{"n_head": 3, "positions": "rope", "rope_base": 10000.0, "rope_fraction": 1.0, "attn_scale": 0.125, "init_std_qkv": 0.0564, "optimizer": "adamw", "grad_clip": 1.0, "train_tokens": 730700000}
Below are experts of layer 7 (counted from 0) of a mixture-of-experts language model. Rows are named router (the router's row for the expert), gate (a neuron's input weights, with its number), up (a neuron's input weights, with its number) and show model dimensions 128-191. Each number is 128 + 32 x the weight over its row's rms, rounded and kept within 0 to 255. Numbers have three digits each.
Before each expert's rows: "gets" lists some tokens that make up at least twice as much of what it gets as of all text. This comes from a sample of Wikipedia text that the model never trained on. Tokens count by the router's weight.

# expert 4
gets: "ate", "ce", "y", "it", "age", "ct"
router:145141107106060172156113101102125209183079100084167067121138133121084155087167162108102178124167132102172103105102104187121167098115138094174127131089059131073146149103075126121151135163108176
gate0:141101161101181152154104142095172083089116071153145137138138172144144176167167218148135115136158134088123141153162095120061162084118146125077155121170165109132136124104165149092079093076145127
up0:107138144124067125115098045155152099098143101112127132118082121128130156070166156196159192162139109147164094103147092111110052148088111132147141124112178155125134136137140076098149121120098073
gate1:099158150153160130108102101112197150114115144088154134091125057188143106078098096095117153131122159118134086189153157110087135138117066151136124075161147138114141082136082075152097107141156151
up1:156182118111106164142086107049095112086128080174160144146086092125084132095147120064087129160113114075130133124158099152129121100112161100141124137095115088105092119133086128123133117145151116

# expert 9
gets: "in", "ri", " ex", "ur", "vi", "tri"
router:070097109128165116132142089111137087142116154117174152144169140150167150115137138183168095129120114154130163160113162097175172125123134110142152109181177079192184149152118103149115121058090131
gate51:118107128082121107186086101131073162067157117125129066135149142070156123121139206133080120131119148105155123144120168120111142175060098162095131132138143135145127125115159084086140159132084130
up51:109112112106094146134083106127100119150175101058128083097122096125109076083072190163096111144096185133061143095146135152107117166080110118169126142121127169155150104125138099062157139105145141
gate52:094201119114165139123105119131131122091114142172096069077172119102109216201156096154108126098135092202110105125118092104107147117206100142147126122169065129133095123142083066114161159079122094
up52:135096107143142149158131107060133156164082173108118089126073104163135087123100130150088138180079169116156196117152185162135113090103140112150140071089152063102113124104089167171102123094104190

# expert 10
gets: "ed", "ing", "ic", "ation", "ical", "ian"
router:171112138126137090115166173123106113162129110079094138107094124135118098117111151138090144091145114084134079076156092166185094149074103127156113142146122114055137117139126104099143127168094195
gate0:148092111144193066166116078133130149160131154124160203194146095134109129078100117167117103115111112120167086123100142155135089146104091074123139075127168121132133096171053134136116156132077129
up0:127160087093078110110101095109171180131141101099154147110179114154064143106146147120128160151082156086129117147108047156153079143122188069121112127123161171146200149107123072139146117158148101
gate1:131155088129153149120140153097079141118170080166153137120178137190101111090149146077146087162173136175161204104143130153136108048164090087105111145103152132191114152132132161152158213158145119
up1:133106141141113164101138128087131096167159096131179169133150088064111140155117110136142152169112069140115150099120096140051172108137128115109132089093084102112173117135117153111095092133112178

# expert 25
gets: "s", "re", "es", "is", "ment", " list"
router:154114138128149113137100150117158159128127125085108136125102099196107102089081134098094077169159190129194149165177119161212124092194152107094101111188107093134139144100088085126146089157118143
gate0:158131191169120141114132157100192097103123126111143125099110110136137137165142146133196119131087130181111110145129145160116183080141079136111098152117150160119104097076093133110097098083133114
up0:108148082150150153144173140190130118153185152136139149156147127114175088124140107133066105146175166121147055104102142125162107173139130114123145127186099115143136220215151130154126155157106092
gate1:139068084139056121141178147122136106113129142157149143167131092060111119152121112094114114135106175037099134142098121095091121112152064115070160164137085153124062128119107094180144111146089115
up1:152128097165121101126124092122130077143110134150130167205152145098125158076129093109143150153178122129058088166062159124143131163085101105163150097132146120114186042122130161201156096154076146

# expert 5
gets: "\n", " U", "|", " \"", " S", " A"
router:085146158126118132120120054138134074132167160098170177160128138156139086086111148106155092129146091064148145175158186127137095144134080157108094097104133142109099148147149134119118165178076069
gate0:124188086130189129166180082127069146160106148137114102088154178152120133144122123209166222108107136115155111130088135095064164082110074148105112136129141099168147159157133174127087157126162156
up0:136098118192095161144130121138099114119118147118178138181117094105084090133166145113133086145115138138157137121110136197131097134174151107109108120113137094098124090082124095075179108130116106
gate1:160110145102140140184173111143150123151115076149126135126168121119158165138108103129125223149115126198122089064088120105110141114179147103108105136093153108154205138102128147103119124149140138
up1:162121170109087080170190090166161101215107093076107140117125130147129167089141100116113171141116109145117099088133140126089093136105094089121149140111151089125164143124124104121109124160041077

# expert 22
gets: "-", " (", " ", "'", " \"", "–"
router:123126185114109116156130118159139129117114147149104097170177134078171104126133110065082072140184121153077159085148113147132161104105112162143122116168141118095137140140102138088158094144107156
gate0:140101119190150108079097143147113179118120123174115107160120135110155113123114150136111150170097141116166106112111163133186117093154171125110072107145156136106147146064139135106126123130196143
up0:151105144161121158138092033167152181188154097146121168124169174122112166150153131147141114133149157104131100189114115192138220141073094144112132116147086135163121150149109104173148173100089153
gate1:195105145050156137137110170095147119094177126109098161120110131146102118135139072103127103151115148116118148130169146086147148135137100075115123136088181150180226122154182117126059108120168201
up1:137143103071139174112175165178214205098140175079121144113186135126100119142140062102128126185109105156104173143090121128147186112114153075119137133098126099151168104121177153161100089115174144

# expert 18
gets: "s", "li", "la", "it", "e", "ad"
router:138101089187136142147134106089139119082131119128177178131117150135133182111135123106130128112085150066125144130108113072173169130150109144098120139201198170179174177128116102147125141103129092
gate0:150112126095206101148097158127157154111056123124142131114100124157132093135146117114138099154105153154130116111154207171069113124129121133113063150119083084092124121125069165146102153080205185
up0:151143120165135132117103254103088152081152102119141144117161154086163128074093133109157161123151117155090075119125151149127132164081110090113103133111106145131093107119086128212139075106116064
gate1:135098163075162103182199163086125191076126136146128134102139157087173111113177188101204085128186087126199102109145165127113084098121096131140193134134107096119132137134127160095136110127091114
up1:181141134085125064142172159092100129157105105148120090111140109066104075121173145132083109161086126102137200135095137133109156136150149116121151144163071138151093118079062090064139111169194159

# expert 16
gets: "ing", "i", "se", "ed", "ad", "d"
router:148134079116065160110082167185166158155135166107109098152128110119137125097133086126117172119121111147108072133119100194110127190098160120131126194055116165096124138113124131133105142147173129
gate0:117096090143176120105169195108110163079102138108115089118148123113142093209176116164167163145103156171131102108105148152132119186138089087073110123161158128129119154117095154132157139113148087
up0:143130137131152121105080116160133110125151135122104147075132080149121167133073115153122097158133082148163140150175151101176114130105176100151144110138109123124167114126105070148148172075150155
gate1:205086110103156129111139121148112102182148113126112103115159093151153159066126135096144154157123153125158076107144149108155096158133099112208098146130093130162185106183073080151137112138071110
up1:169075133134119141183119156067136123068162123168079124147124156062154111193112142172121115119077121076115141124072088132146158129125136117091140156122072171155117063128114093090098146135100112

# expert 28
gets: " of", " in", " to", " for", " on", " by"
router:132084196138141116135082168104182132126136120084131132087077103096107123142138136190119106113153096116179150108119142124112105119083153217145133111108118106086122149154214101155170092116168087
gate0:103184135150127134096173143016070162166105158157149135092156131189102134134114159115137134135112143160155140145181118113170085163158135108123074046150108144170092113178146111084154148122116125
up0:128177127119106094216103123138173102137185119141135144176106136110119110118113139124125142117116122147081051111084158215039114097112122139121156157076074093126100188127123155136095159185145129
gate1:097118123114114137072141141150079118101191178094175187096137150143078113115123148125120176132114115181129160148144178125149098133110160128138162065131091098136124114184138129085066155181119112
up1:123102140159184126134128100164163139210081155149126123132118121144083172142144171100123001145108147061171097094135075138139127139196090098139107147167138220096132119138090158186139147128115132

# expert 14
gets: " ", " re", " c", " con", " f", " de"
router:143094145089142157159150090093142106132177126114175137091161152123159084131117118086180146150141140138075173130131146099098176132102162139114137108146136125089119160152161097071121122101172085
gate0:159145092189135125092139160090140103180149089133156037099154077116142141132147137110095121147131155131134107125120076108121089119120148115149131134121062122166118064152100138140121109121060141
up0:117143132116141122194113139142089155122120171159146164192139154142111110146070112114095173084189086146135184104115155106163122180155116127116119150166157129148173174109140158163107129149123159
gate1:093125119163182075129140150140145142141150125164045136120158170182174056068096106134132130165102184166156160107088112154189159155108204089097139134141082167093150129147116125106175133057145133
up1:142112132172066076133114119083123075158063126122137166202139146069142172087164144127098124088123164113126138164093104153147111117136082117090113136127145061131127179081191157144121133152089065

# expert 23
gets: ".", " that", "ly", ",", " was", " which"
router:136104157151093158160203115124101082112112115071145099113145163147133094146090065124139100191116156114135193153131105113129108137162084184121157099140110123092097152102113175104157129145189167
gate0:104096134149168139148062059166130128132161132130126142241115126086144089140108114156168130160162113140185139115081126142119165100094106129113148114107157091122160144156136139202122182121121119
up0:116165074112129109107213177086144098115134134106143132121141130152137104089154149100127117124108136105109184112172132176092108155165109122150097158151131133124079134124130114095140106172116156
gate1:112126100106157113133136087102126168100139108134089146151159114145052132104181114110159106088101108172152150125153094132155143099129114090194136154117166108137131091074079127106109143078176108
up1:146129191167043113138126190201148140166096149088121125148078138100161160111114136134130161152119129113102113112116108185105189128104138176118132168100169120158118099177158105124094135123127098

# expert 27
gets: "s", "u", "y", "z", "on", "ur"
router:114140112109145110132156100143179156097207104143189145134151117116093137185165127137138147121089131061090125115131082163089175046145110058104129112083169142120091186138060180182134148123146126
gate0:113101074148117125087147107158100106174048183123133107158104098102127126119109184188161122171177107164162127059170069188067095100123101080121173104118157130119182117093136099108058187141103099
up0:167116108163078131122117171140113091101104124138156172128076101103113181118104147099160145148106105178154078141158110179072126109097153067147125119100153077117126123119149208105137210141158098
gate1:125116163142081108130115153104139134127102071116115120125053154093066121161127146189154081119088081103148117106065115080071123159129101147102165130139110145132117117097130169109132036133126137
up1:083147152151125133113159114130140093149077157126115105132130122122126165095119126128098185152130177200128110113120080129190136141120109136159112100134120162162086110105096108169125146115107096

# expert 7
gets: "er", "e", "le", "or", "amp", "per"
router:125082106140134123098082208143086087143120126128123154113165163108128076111094138164120179160148170151110118162141114092116132083207099096125120161134089149186092137112121111123113114079073086
gate0:098186161113140096169111156138126136220104194124094143110151151084098131159137115158159036129159149094109137115054094085116086089108129138180157157125176142131169100065165132086095096143149108
up0:117100170142115135096103115096146163142178149105119120119115101140158109121141109130165121099183158143156149068088084160074130162104133140132119115182137064101150139115094175089132190138113112
gate1:157116130100131130192051133140104176144122128195120107127156123196157106182114098083119136082143155121062177096141218167101120092146095167095165126121113141177124142133119115110062174140135112
up1:166136089176076088152112135131108105083085128157129110129172129167160115188106111110100120122112165127094153163119172066122080098171085118083130099142146072094093148076143144145138165085157076

# expert 11
gets: "c", "p", "b", "g", "m", "k"
router:137126120132150177153099120093113100097128079138096152067099140143081219107147129120140100132153140166137112147082163181149141126103106096152149136102154142146156074121128164141144113127163178
gate0:116127108117114148145108151126131100130099091109104052048148110081138102127104107131110098186110130168147144128183122127107129141157134101106146118105169085071153165099081095137109120129212102
up0:148070150116096103136099134168166149137172124137142138168128163139083129103192195101215139071098109096117141180081147155128132076145135107058123150104084135185108126195054187129175110150095100
gate1:093108114152095083104130100209157168106198099107129139115202118114210158125115081107157167165122161105130122083181143178175126125142127152154135091142119175116156079115126142194118124095134158
up1:051108142128057056120121092109176134117184126104105098158126084108194123184128108139150116137165135152133167134108124140206170155101191129102090144121115102132130168162217111156077154106120145

# expert 3
gets: " |", ":", ";", "|", " 1", " T"
router:134111156136161138113107109099102136145111123148139121142166061072085140189104150116149087083124105141206124137172072116164082108182110134076131097116073169091108129137171143074154188099154134
gate0:085145112109139089087123153139113110161150063100154123153131133135104127127136123073094104165175164115063147081119135114113093167137086116223177152172131116170140091096167137108115085091129134
up0:120107069115138171121139129149105146060177136140120150114203137147098060123127101142101135103174126147052098142121188137190139135115092153099121121110131132091118146123111175205142119151160132
gate1:119174128143177112074125129182161123130198103164137121110114140096133152103155114153127070158134170183104089144146167131133135102112154118108121126091121083155154136153123064108093106152114116
up1:173154137134120134112146171104114092097063120115169172129156084135204146126139087142150183148131127097134178106099105095099157160053163118169098120116167160077162153114119156188116100141196148

# expert 30
gets: " the", " and", " to", " with", " it", " The"
router:184118149118117161148112145128152158132143163049119101095138171150162071179122058143158071153075102105149159102069138135100118152152169193100165140136143123113126120115165160118162173142172137
gate0:112101130181167091151132075160141176164115133124117141151125135101082130132137179137099180100131143097101102106111152192128110129104133162111136167098095159118092144201123031136124128122079038
up0:126175138137067126186105137149162105143136124171143122125148109126133147163105194133108107099127206151097178149095079183120119131173121176088183094129136105124102127182139106126142133110114114
gate1:150161166173129125136136157122130105132089084150078143085137122166127162145111123212070156166062081107142149101129145126124134127101121146152197118125101044133192130117146127190089146142081172
up1:137134102136146136114070081133142166185154129130120171202134136102082117094146139116130170191151113157129083139160163153107117132077137123085120134113145168139151113135145114117180092138091151

# expert 15
gets: "n", "e", "l", "el", "il", "ol"
router:133152125115147148134166105134140134074153134212115166100076122138105099125165143122146118119104157105093142129142151094106161129088113084160097153139118154151128129145095146148107102084092134
gate0:180138135142148111155085143150125149133096080101180139097124103137093100168129177070144157188183134117121141102131119197144145149179165142096152115105086122088121098108101157081043138148103115
up0:156110197108089124130093150100159194148067126148132144144089141189142148113089150167108119136112143109124082172133145155146085153113077203132080095154117136118111172160095135096149117125062107
gate1:172121115140075116155089139040132077135167116131115100158107114144074074162132135098139148181178153081086112136196047105131162206112087108131150152121169132112136112149151152132107143087149093
up1:150133131147143180122148169115104151125120169098088132126118162102178134119124065137174129137174095131147152095140146129162137157082049157149130117136102151210115200158113128165069167168097142